Weights of a small mixture-of-experts language model, trained from scratch on English Wikipedia: 12.1M parameters.
Below are experts of layer 2 (counted from 0) of a mixture-of-experts language model. Rows are named router (the router's row for the expert), gate (a neuron's input weights, with its number), up (a neuron's input weights, with its number), down (a neuron's output weights, with its number) and show model dimensions 0-255. Each number is 128 + 32 x the weight over its row's rms, rounded and kept within 0 to 255. Numbers have three digits each.
After each expert's rows: a language model's description of what the expert responds to; "mostly gets" lists some tokens that are sent to it at least half of the time. This comes from a sample of Wikipedia text that the model never trained on.

# expert 2
router:134105180146072167136088158183171160130153076095147152059059151101110141122118115193121079101103147097145103168088151166150089095146163162072080151176144143112067118102151124072141080082141148096076161104150106128141134088171102106123089154125147118167126095139173182098123151115140100158120107114113107117187165093136127168105135142107137128141089173119105137143151134123124158132133135150158114168140111092166103128109065127184176117124077110095069155144132160109158102083147132166092098162081094171131168123113118100173082124156227186095105097139160159070062103089201150137147162121127117122083174116170140095156157101166089173146097171103092149110185198126144124145102112157072071119123133100137157163123101154120108117167149102101152087111089139195121155155144188
gate0:105184151079143151109128159098115154157179130129115149067126136055120113132137116176134099109125105155133109130149159090106173146096170147128118133138139092108112130120157110125106088163200158100131154092170168081115170106120077115092203073134195122152127104128123116146116093132143143096120194209136170147159167108083148097077208136093117076162075145123178175125122188120179113132140162160156136128142127157097141064124119151167076104082109139123158166158081129138171138113078106152093137136092108179116117165054149169113146068127164066124095156096098179140114147112162138112120127104130107140112112094131134101162181155152105136130179133127206139106190120121135152134146163216069131134140108137163108057094106140123098175127158134203124146129090137212101103161168108
up0:135137118081118189059127141100186112177163055120127154107139103116116217118110113136125142145120186143080106150142155148127127076105178118073125118116160130118055165173155175095131084126137155076111139175173105096146150141106161112141119143074105117179142150130118112142158088135114162092152115145130128108123142087114141108151139109134183091190161118131174171122180093108150115111113089154160183134116154161142119173169073145113120093114151115113109165104117087144225131178095135091154102150138102112124090092113084169094122121073187133089078102138152116165135133150144103168127115108078200142091158177147210177176109062154124236151119120156227123145140175077114143164085188134144143156129151134150132113128103095131113173146151116139101125109102093155120141137124172
down0:147181085131146122163138131080137141183128098159101140112180104152175077119183095171114099115140142105159102130180147109110102102179165093093204139089137154127117134157126094142102162169155146104102126145102133111138123151112122125117142107153185107154061140149127147182099165152170136066097110193141146130191164108174123143135163132161095124136142090170174125164138095148068164125205144136130161101093206140133138150077139098098084184127138176186138111126161103154049125126138193136099091062117132105163160072113135123105112142123133116118174148179104099066124118132107148105142161163132122058153100029101122149175113099142142214164156109134152162071100109090136135089106076154114116156090159080120129097103162094097117164139118159107107115117114126052161126138188172
It responds to: Auxiliaries and table pipes
mostly gets: " been", " were", " its", " was", "|", " had"

# expert 11
router:070070153102120188152107186173178130139158107087140136110067135144093123164150102185137084133151123070159134136089147173132126116120162140123110161110120131125069144086141139125106107094185123128082142113177097176162152088183110108133137101189207122140129101186124178072149156131179086148093128080126090147161101108128115181129102142084140146141092179153103168160123093155136106109106125139162156126152097092176120127090098152155147062101146086125101151132157141129143101071126119130095182160077082119183153079105139118213085123126166161074039081160129155091111108113141181158113148160116132103094188097157177104160159099185088179125103119102154188081124135119144103130116092107130127152109061083179179133080110148114091094149156122099128108154121088149149160154168138
gate0:057118124076133146138109200165216134133189130122113132097096139091121184138140139141104129137095065106167086147094219115167070170114102092101123143114142132165102137112121134078136113103077124150136101163097213093138083100143130097169126111131157070155119101115107118149107112102127134186110146155085144131101144114069149105130141128128128105148138137145116123087174146181170126135124100174173164143149136076110190069205094140175159147114158150113117140152156158154113150059166119148091149132135096111108164196075112086159061135156130166120177163172130100176110135157159157126145099094090110076168124073149124184139166117135051113102101165148109075072150173122158185136137125111149157167159107122116172129071093147157168139130109103142138078155108181135115174162129166
up0:104080102115112111086117123101152099027166144141110128128156113135132138100148140161176167142101111099161087096050147140102115169141134147169175092070159169121145128179146156122121108100092099184145109145108153121027109147067162176079112123105162049129114142094178094136141190149142084145161130147121129089101157116164165115144163149125102123147193127123107117075134145157106142136110108165094140099102131119126211174097135090139117142153065153081174088131136136161175117195189084175117138087102146091129126160114108122142088133082118074098149121147131102139138117129119116140080101165146141100099093124118128076114136053119122156096126151157150065092126161111120140159211182148121133166135119155102205087067097161134155133105137111187106135149121195136207159139138089
down0:169116116133126097127140105127153158148122115134112161102111152169159101126133175121156161129152190109122130111137151096140180176124163116177115113130138129159152068114141096226141103128076159094107117115098120092108069107123201104068108163075145071132180139136123151111109051106105075116197131219166061101140131156125107185129143121161127085150161094084102136193154132079102075147149140084096155121133128142120166143119135149142212156112087083096109075153166156093116119087102147110072115104139077127108159153067115129150131207141137140143102121180077053133184168115123115107154069152131108161133196114163123166137103171088138133129145114128068120121124102153147173150136114102128147126093148132170082133178170074078128114071114097109116080171129086151095159145099141
It responds to: Consonant-cluster word endings
mostly gets: " d", " Ad", " First", " D", " Sch", " end"

# expert 8
router:101104158142096128143106133178151165181126096066148191079076137126098158157165077167099065124125145107105072178105186146164129079127157157084086140117129178073083115123188099056158119114189155119102177108125124157143147145169091107148105154132145087148112088186113151110150108108154113164122094118099141120161145050186100188137173170118137152167065160145109174145145115127127101120144113091141111144152097110166124133125095154145190147111089132140105151191159170075158073100117063141095125161113096187160148153124125116165082153128134171098131110129169152095080110098169166123134129166046128132102130104161145105127182069169084108157085139083103113072138185115138102155111109123125100132075070078128145150109091166134081108143110088083122108139076110172158143140152138
gate0:141170079174115114167155149191143120148179145106110174111134203065087171133156115122167108132138122132157145153136090141058157152163146149126125105126137139136102082157140171114103117124118162140074157114128156163077165115122076109106093118080115102095091092148232125180166120103130098195119110121075081077167089169107170178157127165093120098078132157159117117174124062151130095096121130145099111145104122190109072118134146137118172123136164126150122133132188150132178113169080084194129108142120167128088166098152140161117107163110126159092163131161174099124098151127099126094138185123073094110112111117109175124085250070147086111155119102117142119099098095075159135061155103150108049115135125114097140130167121145182151153151166114101083121109151177162127159131153126
up0:149170146106115177107121147101142111135131099157197130170097081196063123133090136156152144112118135112085119145117140136152113137185161144111099150093170129140145146096113074216103153171141170139141117129136092187126152144132118099120148131134183120165099152133117155129131113168181158143089102102107122166134091156136167122122098154151074112136111118129099138127138086132157161119115197121182125130158165100175147120128104077146133110109091146143038113146114109108122105109167160056120150163097161118101122093067129165104103165173223131124113148184148095149118133162125097194124146140141157145122152136184165126209087133124191087066120120128172094140131171135164158150123171009103170157137128079141168073111121173119125174100210054161156161182117132147103133129177128
down0:057142117114096127119122133113164128143138170164135137150181199098187077111095158167196043158156122189109132131135162083152156109100113153095075171151150115082129139131131096120129136080176126136123107174120177156171176125145104095077151144169085146106194144169173094126145143104099120148093112123090199183113192116159149189140160105107135099137097155129102092150140117148193120172167176127135141210112090110165181166154123160107166143110101091093110092146139105112135140147051165079104174141120154156156121146137127088156197111140113107095162083178163179121136162118122143135143077129180144157113064114167079065110204101098126168162124089138138131125109123103171195133151141136087124121105152101111169124187118149140081151111117150115079135097122077137138114140150153
It responds to: Line and table starts
mostly gets: "---|---|---|---|", " win", " main", " play", " song", "On"

# expert 3
router:100112198125118198123102155152148134189135088104153168101074152128079171147177104164096070106093130092168104152117148138167091103157163121095085177130128166109093123131182142104139099130178198145082152101141107150181174115160112127171100149161196108151136112187155142123152109127158115163099098110117111127124117077158115162089162165110157154150075190134095173146125090183137059125105089137189134161153096120156133110135100146141154102111120134136109207163131141104146078037115108103092143152100094174186164139120111126153131134173148146085139100123171159082085091121150148114155132160097115120098168083175166096119148072198109150172079120073082157132129167138110107117093119121076105120119058072174157146114056148088105119166116120102152078145093093153132138131135109
gate2:123118137129147098156166138084129174075165102106188139107120137156103163111143177122201122134089105086143056128086137122158131152111116105165113161110149131101138085096129113153145135151157140146122139094106108177159121161110129095123099140162162139071063117112144158149104153133143120140121134145169129071188141141113078178102065134102077101169069135103159124163118170178141098087105145116148124157118134167112160167134034149097185092086111114167096139159167152188126070066110071114150121101110084177125038109136106154145113102140085130107111146119143124175109155096135159128101117155121074144107171133113186058125124094173125205168147155155096151145087133127122111091114119082102125120116088101113150151140203186166163194154127152062140076079104137149202151154152067
up2:060159157130149120089147112146076118117098099110183181128115064095057175124137145129105136159173137112070096165138161104073134116143123130155142089161108122141163048161164205089161145126137124164183162110145117071039088133131106165133143149197145129102148133138139101088111087115097053148124148066123122130090129077178125194144166136121100120163130131072147132121180119062147204112142197112108156130139111117151112106144150117141131152111093157150167116096185089153114121184144123082143118162113134094174144131125160025143131161108160074140118158155110172159149142138058163122138143130175135102168133040149112110130127166121165157103137173089100133136128150137140088138143151117144113147117169120086118106079112192117143131120118151096099204166169140126160168170148117
down2:067109134098117171104169103191163128063096117147102138167174104167098196132067130105101079131156121111170129137148136146146146101143153129091081155143117157135155170093143096106062124124135103135131150070069123135154053128171144151142104131086185186126110163177117084121146107093137108155024098140079152136089134122114118128149211143115113074091135166195062113143122111068106095113168107129125173102179196110103109111108139105126164116135121163108163124093179144145147079124157136119099140204127147136138110131176108113063145150073157160177156203139202120144131117169160156075144170124120118177138125142078173093154099184126134103158156143108139106141148118125077110127119168164126145138113152135113191129175128057118105086101117145161179135148176119127109119109129091
It responds to: Name word-piece middles
mostly gets: " ", " Ben", "n", "ner", " post", "bert"

# expert 13
router:083132145114119151130106188173161133150135108118149158112119162127079144142126085173084068128130185119105133137070145152149091124130148130103061178146113170079108134145220119062132118094157184142073181125128097157134159143189093098113063160162154092121112127186151149085179133094134123166109077078097121104132113081130093179096149140103128158140095165108111202156142136159107108103136084115116156131174098110171091074119111138148196135102128118163146173151151159103107103100133111127043141184075118185145153145125120114160085162151169136118149133139171132070119097070152177140146151161099128094089148102155123080119166116194122111160079134087086164091143166117149101105097099167078093137081058096160133156113065177151142108157090107110152083131087119151168155131155126
gate2:149095118131112075113132117110183091077156096121143156130140116140104145182157133173137108159115174111128168148140125171145131167097171146147122161133125090097143163169199121124151077087191101183117150166100162123105182147176199105127094191087106092100147142208113136072130077119178126174081108178076167130178059123150171103100166108107143114134085086131094174071125096115134130073186098139162162136122142098131143159148154059139120149093138158107139149153120173124096102104113154091106122095133172113140171193157187124111118173162076151097100121133124151128128090081114116149162145121160109154118154146129110065119143098128080133157060094115146161130104182171103145132135168162140165142052097129166120132127089181080140116133126094170162087140113073130210071133082120
up2:161131134180130113117148079100125174119104111098102150099116166076096173124118107178126104159154139197125185126125091089042112137084151103103165099136040080107111168115126106151081129168139113109112116140091144084100093107130023180085143122125115171102082096152106111095120131138151152181135132185156141122090127137137123156133159141172082107091123134179143099154120111153098149133159144112104160110136125126105189138129125141174139134061135109080110152178049130106140103057118161160124139128191142141145128086155181103145144196162126167152212119155158140114143173101168156214111121123117084127103145095122132136155142132144115172110164138071151050113146106148144095175087161130066109123123106078158168131175095153138114144108117161111214139160069154124110122085099175
down2:099152157119131121120151148130123195131096132137063142084139211171134134138114098100064101146081120135116147091125113174165134073188116109106195126133121133162123122108114125111158192163136168115075113124134131154133054114114113045165151131102070170097096180189123145165141157095078077095068128168138147160119131094147096142122110099081104144132167159087131062101110055154119142136173129108131123080141112174139051138135097104143140229141122172143134156100143174125132090114107171137106144122102118093113068177109103112117144126175148157106129082120113095106177064133144112101124072130134116106135136120161068114067171177106099121113107174123089169127133151088118112113154128126098170164116130152165186081174147122128096217142082195138130087097136082168143099122124104
It responds to: Vowel-led name pieces
mostly gets: " Ar", " Win", " Africa", " organ", "ia", "gan"

# expert 9
router:117102170103105130187125131149155160148123117098169145101092146128101122158155103174117097090180165091093077164124206183151136074115155165118123128133155180135101122114157085116149125062193115106072187109108106168122129103190128098132097172147142095159087100152127170094153150137170116166099106119105108120154151125163080178086141190112079160146056199174118165146175114160116141117135107091147143134150123136161108125099095181123169119092134096125084187214175147087141111122149114180094136151087130139165129128088139117189090134187149192077122089135190131100100107102154172123150105133093129117100166114136120088158171097168077140170121152117088160076158151129165117098122112095102061153094098128155144145109089154161083095139118072110156110162110132189162127189170154
gate0:149121127129169166163150126149143135092085156059139070037137112144111124096142150142100128125087185103092119090144157111167140122072154139132124075126118178118172176142111113086098088109170145127097128062056107111148152168154121099126141048129122168086092127138128127148148112125174157144128134157108119132140186153119128113073134113105083105084096148101164137179109115139152114110112106124151081134114110067097110148150139091141186107158157109102108135131117142139102127115142092113098113175114118140150104078135047098141134115137123146135087125071202147146094084140124132209072100107155097163097122186215121133154088027160127145158154166100097181122105123135111133111122070098148106177091127152199186024127081141127097134121104146178068105100141133142176159118167137
up0:111097173127132159148126112169094172114080119102095129088113089096158117077105180111149132160118132145110085079146148101145181156101153141167189109061101193116131113108086138083062138122170108136176166100065144126133142168130173099130170049138138175150116099144026104162167137154197182116123133163075167114143092125167119103139188144106138075153150104065169087129195094155136116165103145131101130129154160084137125173155113109029186121152093110138106056156096117124099101155090103105100168080105123118124123127111075098113100169122132099130068101077137121115146130112134121191151151173118115151107086136139148127136111130140118106117076212115080123077131114150126100171187115121137088090098132145123176055117136143129088124086122103178131143098178115114119134112103112
down0:154086137188079119080100119119106144114178156124107143173154079135144133145157105109123184161110142133145142129102091152119144098093116152127153093177138139082117122160115093110114063181136142175150103130143133115108054107194081139157125126076056138063091106080119087105119195138133181143163135126162145104163171111078171070150124176118159158145231169104150126101142075109093171141124106125138140158182122080154146121095178140191139073154166141167060128138070148090109128121134131100152123108151148113117119158121100172109160157119061131170104206143092125112110053052094197159099118115168135136124166108088132165156191138131116111121104103141159091085109142198105113157114130153119079118118176146131116111123134133080159135098118152063129125138055157159091142148122110
It responds to: Copula verbs, table cells
mostly gets: " is", " was", " has", "---|---|---|---|", " found", " large"